Weights of a small mixture-of-experts language model, trained from scratch on English Wikipedia.
Size: 8 layers, width 768, vocabulary 16384, 111M parameters.
Experts: 16 experts in each of 7 layers, 256 SwiGLU neurons an expert, 2 picks a token, a sigmoid router.
Training: a variant of SOAP for the experts, 1061M tokens, 8095 steps.
Below are experts of layer 3 (counted from 0) of a mixture-of-experts language model. Rows are named down (a neuron's output weights, with its number) and show model dimensions 256-511. Each number is 128 + 32 x the weight over its row's rms, rounded and kept within 0 to 255. Numbers have three digits each.
Before each expert's rows: "raises" lists some tokens whose logits its average output raises strongly, later layers aside. This comes from a sample of Wikipedia text that the model never trained on.

# expert 0
raises: ",", ".", " in", " with", " a", " to"
down4:109145128152177163079156119154119156128097131119115148077137117134115140126076116088119153133218161168073130106092099198116173145111174225138155117118086121167142134149148091087138193086097146103143079125151110116106107161136133083120092155157100132171195106155087141142121113146118140112100136119144096047111114063117152093153129188119102149112170117139124090078153131140111110130115161185212116169086117144173186120109152089111130110126159129180088086115164158138103064069116068117088097187145123163126150142133129092114110062168185138150133110103131114136149125200065102154154103114088097093154076091162153119104140151096112145132101165082098128036185120114141133130150113083153125147136128117198130100090152143107075147134076120180114170163119121099169152127169112

# expert 10
raises: " ", "9", "0", " |", "-", "3"
down3:133094172102125126185125093092232181195120125108195153100140096075099149124066082156065093108126106117149127106141122137139125050184078053178099137148168106112127122143137082100150130101139160114113112176163175137134087114138067167157158119152150145137112112155178157097076088134096110142084084184102135156134141132105082186137105122175131107131109094057103109112094151165139167071117144139195152115127124103141121127113173111146140126153174071163122154137141124132094136104116081124163112126095170191125173113109141084071101070075101077136083126144144145150093056113166123175142111142183099112153125137106116157126118126130111150148220158198128137114147055127187097180119124115103187161128105099142125111090199134174093137172154140119134111148119078137095143084117131

# expert 8
raises: "id", "it", "ic"
down3:122142105137110123117146150162112111088124125097150157080098114114166102111150118102134119132197127145184213135108115127112142197117093152143147124093097122131098149107133124106090180150172116124157116088106068123115162130079145148075155138182165173090135116129128097165156127117138127154109121148116071114120107177225167123093140090113216122081158085117071094143148111106098197167104156126066140139140148098149098171104091088096148055066120175141128065186164154161082092148163155152079140134124097170177127142162083159095165150076076129133100094096108124158115090139171109120139096097109114146159112152168110161073131190139147084068153130209099143131150111106142144138088150100110152172147114134171111123159130147167120150186157116139067159152064175152087080140111118

# expert 11
raises: ".", ",", " in", " with", " from", " for"
down4:147109119160071081147177142149137115151097170136185101151128160134142119135147094072155072116124177138191116154124136214123120121164208140152174132178116077063106185149106076129168165127106133117122107176134192114054099148137168150168106192136115138097105107129090201155160136201150109138184111069081154055142178130107180187139172142179153135117126150158077164119118169088120130097112163103129166157181100128096107135124068141143073130102107115093132152185179124127090133159094127138168072193182114161169187153165192115163163138143152172153141119141091175150144151146193121111142154126116090150104086092138171129089121120100119119127099148134114143137154154121121156149137127077169175138112171138126130117134132130122150111145157087159144154108104134129112092119157138

# expert 2
raises: " (", ",", "\n", ".", " and", " |"
down3:086144103210110093115100148089094109161111094189158150125157152157134157123077166113164119168092127133149093168109075211142129095047066171143190095157158141129152120129161103164125173100128165067149109205125135114129127160077131104124129150091136111056120126119164137104119148094123153083122093119115117161176135109111173147221168051128115119148135130131131102146168118088103138158112059160102117167114098198130163115069116126126119155073134147136125129139126154152114145134065132105174123130116103187126234130128102175057128110097124116135116094091077089161104161141103094117170084169107112072125128130120085123148152101100124198140184105144117141086083093139085086089177141113106117124118131144145125177120175123116168138105136158105114126178121111128112140154073142

# expert 12
raises: "\n", "===", "|", "==", "-", "2"
down3:166188153141171136134127083149106100154146153178099073118140103110154146161069177045133090104074107115103103145132139109073189167154168129121156128068154171098061178148124091110119168211152129178093122142144140096129133081110111129124114100113184090124162134130088143083106088055101168086186101009086094175146153145077150158115149119141152131170059139119074139066152118130155172104132189066070155118128099185118124089125182082168134130133138074143154105176100131155169160130100134132137107109143108153144133190093129155183142138083142157105175132133116099115112115080113127095125117148145132123135148121125091113097087153134173175142113122106100180159085076117065057139155146060091134092106074132103163142138142103168110140160078169118133161019135131161136073144139126

# expert 9
raises: " with", " and", ".", " as", " while", " which"
down4:149091150145130170133121109105118142158131135205148094128120066125091100130175148117089149097105153073113120155138175163100171130142105127143118113085130132159166134115131144150061169128110219142099196146090120158155160140165166114200130131156111170159133100098125127155120133096152139112157143166111078118080151109159146141150116127180123087173134164166194141095113143146110111138157154172161148147181101084144147180160080127173100148129109129063140130100102140131105099112108077118124178122141093114116132084163182158131131109145146169134131109126174108097108146153179136159159146125193146131162121168158125131105114148142142125159146212155156084109107131146137146098166167137092112139125102140143131157153214189110090199186122101175137123085142184170163135122143148

# expert 13
raises: "sh", "D", "us"
down3:213120134118106161113115056080111108107134132118151134124173127117081120092085166107125123140104131152087142190144102103149110111133100113149128177071143122097135152125108149084134136116108147155151122119145190101219124155112132122152089173109136138149150157097207106151080096124178113132167226123139075097165153085184123086160111150082095064122128190144131084119124162115104141150203100094096184134165142144121142126145123129155088041136127141121154089122108130108113077170163131116141132132131155122087144176158131110135132125186113130148101137162095124153069101106101168175095081074124084106079174098095113115099079125138147130128177154158139189124106106183150156144145151166061086122127159095136107097111099153140115099151173152196169166042103096095130033146133118

# expert 14
raises: " the", " their", " a", " them", " his", " "
down4:123121147129155054129112165132156172129137102124142146041078125099076158075188142138053150212123084176151084095133095117146121170166116126164089110085110109106099159100108116101135068156129129059083087121121118182139158157126104132067173114093060113101155125221181172161161144076126158113142082189145138102155165143089100106128123096122124114163105171094144146139136129195145090116131198160118135130108098160125139163170123164151150097124077158090145137087179114130129143115099130152123137144169141088065123144118166146151130112098128102164194169116100104140122137037132151159140074100118139110151106077120159101142130086135126124134167099109186075122152112109132139136075088117097080121103133104140210106106068076096193102050107187096089091105119120088161101170137122

# expert 6
raises: "\n", " ", " —", " ==="
down3:155118164058099049128090146105107116120157144112142123172120126209138167074116180152107150136136188134130147179104120140182188161147110109097076125138129080161135134185109101189049148141176115168132104157081114152100105145112111117142117103166136152101131150104100128151144131167170124118138171153116151134041132108175118120185131091152117106133146053115112159184147131084135137071073150143114125114084127175085188133079162145116120138144051134140116130197091076135171189121127138109071068060125110125139102124163129054147120078111134142148111139115130176134126180205149158101097182071084115136148150120086147082166141148145099151183150066139143139153140110105129160078105082159083180142141118096092183156096101125116108147127166095081084156106157124089159116115149184

# expert 5
raises: "1", "2", "4", "3", "0", "5"
down4:157113120108129127132101103121181098151118196115135104168118128143135126182103146109170075135049134105128163118141179131119129101146147153150110142113152177099100172168154116098072116195138077102176121057112126119115140200144072103071145194128109086028133131178106126166126145078149109066143160152146171145138088157177137152185128130175142090127136138113165165068178089167123082086166160126151116090170187144160157176130175139133127092117106138089153122110155136112107106086167112165068167086181162110123090189142139187121135117147128091123139112080147123090137089107149193113091109096073213131155088137111162201127175141144055111110193153137126158102145161120144118136123165082166151179122123142123161108154114063139080097113149151159109166114142102168117160099159071